config.yaml
num_hidden_layers: 11
hidden_size: 224
experts_per_token: 2
normalize_top_k: false
balance_bias: false
groups_per_token: 3
init_std_router: 0.034
vocab_size: 8192
norm: "rmsnorm"
beta1: 0.95
batch_tokens: [32768, 65536, 98304]
Below are experts of layer 8 (counted from 0) of a mixture-of-experts language model. Rows are named router (the router's row for the expert), gate (a neuron's input weights, with its number), up (a neuron's input weights, with its number) and show model dimensions 0-223. Each number is 500 + 50 x the weight over its row's rms, rounded and kept within 0 to 999. Numbers have three digits each.
After each expert's rows: "comes after" lists some tokens at least twice as common just before its tokens as in all text; "gets" lists some tokens that make up at least twice as much of what it gets as of all text. This comes from a sample of Wikipedia text that the model never trained on. Tokens count by the router's weight.

# expert 31
router:507497542424508454541550576541461403428528570488528525427461466477465442471516434491499457604608605525479484510549483581495549521471415500537493422436535506455556455399543534447548526562508507526470507518550431535534440459616460506412571465552456484519570561505491553554460498513530427531522467539456488511387396552599496458502532505456507505580603500541532448449481539493459494460501476452549499565553461482464543546571531466599509459524626492434524506409593470508482534542448413529474490451367551435600509435454478437518471516511488531459529410550502471486508521600448468530585493552545527519502556518500491528485478513407509464473425474542430409447512506568607520534545
gate0:542518577469645555370427532430400477466515480507605551549543483483458517538454514563476523474528531506480510600517437556565525508504466447523449480406400518489602453447433516539516430457468503477474481556499545453518496532491438526398488562452554445530478557477393494493435450512462528483579471594555616499520493556527538516487519508486556469451479479567458416563482475490534503527484565496511449450458480483518522444553461487538496439537480417475417501551510487547531557580485548566491556573581524409569489487544479472502476485552407525550455439478424474414460410505523423470488431513399513425551523474535475533459482443542497495479416482436440428609481391583536415493476
up0:450479624502555483507466519498457487451532543584581563531452453550441455525517506485487539484595585405429550559511502462517473522486449482453477499504499507436503482564440454555517520489475442415455456420550461465490558446466439545441503505606488415573478447528473447546465586554480446506470493580555571547515480522480499490462528528403588547345499517541363446529485533397595538490433538538567472487505463514485486507590526500470479410547605488504480542527527478472502532485452577422428511514436409580588535565546503519531486452529423511526503410455453569548536400522487375466394521435506522496504460474490505514494456432479464498476430545520431530550465501531531409480576
comes after: " the", " a", " of", " for", " with", " in"
gets: " two", " one", " first", " t", " three", " all"

# expert 45
router:488519553531494484476507460591599458500512487537492445545574544441506545413471527559587514550482440513458416462477584475501509429567384496508518542454516511385499587421427514500491519487510515437572440470528482545472466456501547499518490408556471568436521559560554436486564472543501469457587636551572472450511525482535511516551473492461548585491485466454520559520504459582552589626534504521481500508477357535537582559436534475564495525583570471577530549554437475525569527439500442489550506466511585570509536532512559620538543582558525427451506579500393476488493490530465570538498512478456485522499430510521472568581448532487528470566467520469520591467456501465441404478584
gate0:673512521562451597480465537532487576490576543453512549500558476450455570428436608476478491450557457518486511497508497447542631478532488470544455474486499534618471549539460425509443484414482466456517579498536582535458440538495503580536492470475609420589522495483541432357511427513524450472483572539480448518540411535528507492493431519444567514544557517558465486513509472489536487558458451506475482464528493575501481518482516454516440496531474588519531486520532432496490499478548549604507477579468425501464558488511420498460404538441443551454516498467543394478456494460506562546472515586506542607651471558406494406506468517506426445553507524454458426493497530429534454426526
up0:582434449516524596511500489487572582537589509497522489514553582535441484457472643504549527504456453548509468600515482510510514562615558400637533484489554526524515530523500490512427442422482484500498559455463537488399482411464445495523486488508474485511497488443431604491570444490497549409525478576513489485490481449472549536607488485507455531495486346420525580465545535438467495596515388442531435519553396492460530503447495391541470535488469570484555496457444486428612525547517527566550483620538500451471557452461493472473538485575475476525507551515534395452471440555485455466517463471445495467508435538534428521468420511492455407535467534457495426547521494481459419485538
comes after: "-", ":", ",", " of", "a", " ("
gets: " H", " L", " R", " J", " D", " S"

# expert 8
router:505442512462488428479419513478518570531509475516489417537493566439530596482487556494508518601433473497587450503532473527490564459525412506560330502462421463468591511493474484576535524435486460528500539474469407476510439432567539488537512490545418474567541559515566495478588536517417551528565510406438474522569507486492495505513515469527511483367490552509537554535409447419568517497529594529467527485474504506492515497546477455532536517561480481513516469577470432588516515465503459455402503393527621451441515551524490610525480603516521392460458511423458394479480548496538559541621510508498482448446473431543486543512561596453544482551464525458472509403436482422543444474553
gate0:636541505591583531449487380512507544507545556527487511489488528499507550456528426487489526518545456474485530610489425534546534451579571491519488525480501505468429598417481438478484441431571552525461525496531533525570487584524505588575353494425492543549467551499492572554428488397453588523430561414493501569461531425523459469536489526570547460538601545473554455566558540390474464478470453497449456491487581496558488494484507471540594492451468436523545589439588468371515515592505593565437536503459431408530519595493455481412480495490500522543467484554475476515536430527527548477486537498445497483469499515546532458517530521524440522479515525471411485485514478415499536602574
up0:451567491516509441590464493560495535547492420532504571492582457549561510524552523463514419486508513445498583428483517417381587476482621497625497486525417538427492475520421501490508594533653486439616501438484462453569410542409514485521476547610479521512466466526409507505554490500514461534520452452548460551489462449436439539442469488490561514450572471505495544507541530459432482486460376522469486393537521527493500561456539487427511487491432514426491524440567508515518465497481490523505382444436434535446562472523536577433605536441475437461472596492391498498452461525443465493570558458456601452480488468515480468502538547576514531419486503494507448439531445500513505529552
comes after: " |", " the", ":", " of", ",", "-"
gets: " B", " D", " G", " T", " N", " C"

# expert 38
router:571644494503467546510528446461524479424534477447611516476593443505516425508582512516468480542508553425465479500402369519598417507515429460455541466582484507530490457460506506439543465531458444545388521539498447528547518455482549564558573547452477504530470465534481427474505415583370441513481495548497554426439507524495482510544442533590550482489478541455511528467539462525395525457491443464524512481557509578538534468506510454470484486419475530616519485426577419503477577506482518597526429593447496498470471458477502447558472486520591431488559476508541568398531526504535527564609429474623535576499548564471485501429473537416556537484508482505529538599534525516529550505553
gate0:485515455454525547533587548404451452509485469491624516518519528541464480549589508461500529593501489520485550486527448410485504485504477477444568492471524369439484605489504508415572421457525538571502401383457558506543496435517502526495472405553545478487425496512490522534442439514419481538449515561529491516496513438447560467490471526509523499446509496450541474617469453550516562439476415529529516422543535393432508463496447487502507458439442542434507440501416469535484465469551479546429587644446516583582460512509468377385537492439508466444582491455453537483477638565488430485499473469471530530453424527551490470519530533466451471564487444511603557540465497450450481428553
up0:474517563496459403601592488455509461553498511520499523511526515581515537471488445584524468464521397524502516547486513504524574502451512584464518476658504503454533526519594548462584467456568525506479505440435477482539432509487422471521492593657436380411489503491519597590462473477502526583492514452461501434524473483574525423550438437424593483505476539567510433572426384484453504434376503491470448494482522433493422443516428484546525505456478587410574502499463470461480453495471509481514602551399506536461496516485506492470503518468434453464468558478476582488405472487482574582497471436493589510479493506546500508565515550592518544431467470539495539423436505543509549488541
comes after: "'", " is", " of", " as", ",", " with"
gets: " an", " the", " a", " his", " and", " An"

# expert 17
router:566542488546460543524455502512462487507492587432545599468450427505393467558400577556433444424634522530401555490594423483417540540475508541486474489442517513511491507467479568547466522560511555495481515521408463533467532520515422458553493470540534432437558563495601475422479545531490478595517523534534453510527509605535549468543471551431483553504538454534618547546600533368523486487460526491451456456492529483501514537500478530509455529540519447518591456581494585476465527403410528591480486489491518502573421506544526527522487537515477453549524625460572534503401434441523459511540494591474463601485521490434525466505362470555513563537456482569489504549482478509463579464493
gate0:622448520469462543525456541503465382516497375395466415506525493519534579574520510411460603440471509529458607499495425500572442508571547546454435473525427534503552389454490468523464571511540472472447454510502415379502531507530438427489509503522485489468497457439474495521455491458536526427419413505377556505489480467502467507546497499491485544475555459617506518463468535510347479454589474472493471533498505523536518534494424577524492509537444485365403557564472455414450456455519490547486413522479464453568481610520503439474451449603555441504412510460450453521542510501411528482499531527527515439454514433521483484504480470472525461554407484479542453474491473414492570497519
up0:482486512537508519554543583510409555451413600477580502571541536488488530505497447478480541590438505530580530447556482454507584480517526484553508481484491485548595580472593567458521476518461470544516485442479518478485531498423469473468496499571546469584426494533448532536517570514580508492548463587496418582404441505443508524572437391472606584516515535459559470448503476494463467497559522567475551495412559436501525549521440614570483454462550562417452525610528507546516421474526508481501555511479607505501538365451512616481496436499524482544476445526432535497438467522413578579441524412518502441474466485554456465564492423426483479522475519525436564467478430597532577484546
comes after: " |", ",", " in", ";", "|", "6"
gets: " ", "–", "-", " −", " +", "("

# expert 40
router:568482519550519468481433563510560523487568521460516474546494533529545496488365486507495535546588548540451427526503437468446554476556501497543426512466425560598472545486511367483552547500490524508427533490459430444549419466469552509542471440484463547517417486483460469502480519440375444518438579483510439474481466535502434548514469505598551468556564526484442528486528477579424463559551566471479493515466534493498538591473530504564539452417531523559493420565555450519592511413505522467532494530475462491480378487521449530567502566497610651601549509537590500477485509591499516601477538502499423567386488546488521499489477480501549555488447430477455509523493410415416605426493
gate0:544511519600498394490512421510564465470453466476480503555464480524499438470598459511494419468568532532549440549482560466557534465457555460500555492520475471481492488485420470410510450585498378523521503468433512375440529575534495482532512454634466466496489524531493577517490506455490491493545428492381464527587576446516481566503440485515508571570471537548487509500485428427412557520445441533541428517551523493527476492516427533401492494485546599575453619480574565495484579443534485548447489492538435579578600417428501530512468497472590592494491501494493344452489457453504510466507549522533467559559495501529492474533450525494569456425523390416474550559481523485510500513391
up0:527575373553528558471478541508415450424468432536513504528458538548428438576475482483432516439573475501552501590515513473488482446491558529515454499440476502539572431443540574449539507469438541545484525600558473536582456496456530509460603460592485463540420518450532567557472565502557532460535537435525472452529541527545417452460493570564525507483520580487531496452398405572466462511481578537454468491413488490511409483540440507482469405547469587494480519474423554426454492486519462461554464449494504543573469353530435479520465605441463541460472512528434490502446434454499428441546493610516552521442547487486431485548503446553528635489423396537504476463468449518538536461565
comes after: "\n", "-", " (", "==", " \"", "==="
gets: "P", "C", "F", "B", "T", "M"

# expert 30
router:515490491600489436518445451530626492496549435499547454474505510624467494517562413583445484486435502535407552463527453541515429557491560497528530532459433451471467452451490553457409460425567428478449486485437529464524557483443466469421484468492493559513482492602564432582480627480504517519481515442531567483484485532428464422483497508524440453474473412410510488485367517505535528514598507483530485489575533432481468565518469511497527411511417509403464584592476634513397480502565427530458492586515528494500483462523468507510481445491451396510562533499509510495425552452540467492534363499498458585596447518551449484542485447509459483468495411454557446488488500502568442584517
gate0:644566562560506635489559550436532421444522465458537518548485435454538411475519581489497535408534592511408491506551490532490464458457578456468494518464426431430498453547543548569495429475553518507450514392397541441463572475444531577502513533446472481511483504443492486575521466556497469507497534544512372461521502571539580544430471506457552436496496539483460384470565521431501498459496592509507628411444519534520502555482476486556526550479512492481458498528459400472397561547529491428533539465517510531531457569517546545512518429566428501384435552476594457554456412539448516507439478494538518537473410546544482476551491546515590453510547476446479479524552476476422450500470
up0:520412455418441424476513489520520554580508581460468514551507549583554459502417480474535448533475472509595484420470458463480521524453478445579562515561412513500531483510437468511450502572442442546453519574584455591564556581507476431521387452634569537416559501508529593449474537488458513583381499397484580402470510437473495508553531544455493535445541451515453491509433579515552490484432472451561337486532493467480467506594580523512486474545541488566522519461531456504538467481498513603448481562461481507505560529495450417508473509434548436552575534464494434521489554480541452501486513483466522527448564407465431585507593435563489500574471464560506504479521518452508454460449
comes after: "0", "3", ")", "5", "4", "6"
gets: " |", ";", "|", ":", ")", " /"

# expert 22
router:540621521436392539547510430494508533548449508520456408561510467479467504490491431406528502470444503457437428386453443493533423428431476552523535467482459504479504554476505555468477542528503527478482565453479524561429473518468477528541557518521505442516540508427492513474471537500552529493588580455441466582550503455558426474479531533538497513481470461535523525506528491434535474524519501570482445570596594502448570451574417563508485451419521547534587440501474482360503553490556454452482560548521556447496497500604387527546593509474447455532535555527624506441400525538583530549464471497403514528493427422539616450516448542598495385414438472550467493448548541529453477503511
gate0:595534514593576512524639467452440563496519523487547429474460523501595513464591503538577405476571423541422520548432485452555493488563464553523493454459515544505381498443441484578502530470465395538500425460576576506476521496500383458481469484570475483527482515495466439465499528494405542544532421535590496529578424585523572494505485472538532551499512568424535516427472505532531474476501457585501551540462457444481558454512495547467463563579506578446591492476506491545510470484470561611529535599524537391423505583470598535525520425495511474497392498451443475519540418537521474515538512470533512567491566517559488497467513420456524530653479532478569494501472551470504532573486
up0:473481545516483510400477464469444508494566508562533494472509469466486511568447491472503468462534407473502566482523503497466469463473478378415536567483454426476406468449511450442540548307495424522490493507596562504476501447508573500651515501591487530514536486469449551436527474560566537530456476452457617409503572500510510432472513455583465571461507523497476492610486552506432414551534484460502492508586513482576623478496450521515509437522412534542550557402552534564528444551546469605585506432560513497524465516462515441533465549534494454558479448480564554530483566394478530468504475482484440499627491465469477525527530414541497463460469592472485598530430485514490500462437
comes after: " |", ":", "-", " /", ";", "″"
gets: " ", " /", ":", "–", " (", "-"

# expert 23
router:480466439556559508435505518457536538463524525477462520463443418454522432475479534539476566417464553570524506465503432512580436432405494498498509441521550511506466475667451548427500489474519480483584467430529569447381486480496509603470515476398443523520595412566474509576518507532453530460556517606445478437458544614565585458535495570522399482546448472583493503463555522519474529514503418603515553446521442531562476449516494553545406497497485500489575526454534493470461430517467472430549469495450516479470561443596533496518459475387478465466389421556471422526527545441474548423563615439526523546552541484528493477454527481512518530413515562517517509456550485478599473530542
gate0:543532464447533517460419489485539578541400527519471558504444519477515434465428475561558549538498599516439522605584561408515476484449483463470525492558508544460502554594475557515477494507553513453548489512505451482483462585484522528448593559530487469416530514518519525545501446507501504428419600488492419455503491669539437588531497470454496492558483531451446532424515557539551470471442439604591504557519522465616528520550432502518511595528506542470537508430470572438505494480442477540563435326525524452498471552440530442523499483397506521485524499498529490497497490513454473507466568487448470552534549433504388567549580449557486534520501602464478663473520568462485497437516
up0:396580522492364566488629529501513398410564590503531521505468477471443489470497502435436519438447474482482537523438467495432488501564554539527478589502563534523611485458479491517505552429544506499506478503546604626400492505531485499491528408498536670427506465548512443501561534515479528536549499534501545513655517490496498478579517411583531419473532505478529546488490549559440515509469473484514514509529565502505467433522497573571526545535460476565494529511533436562517526511503501425436568399543479544496516507413485547400583491502597511518435420439490505505438463598497603507508454543508497427554488540492576431484480524444475501506561573467469513493446489425473551588492
comes after: ".", ",", " The", " the", " that", "The"
gets: " he", " He", " it", " It", " who", " she"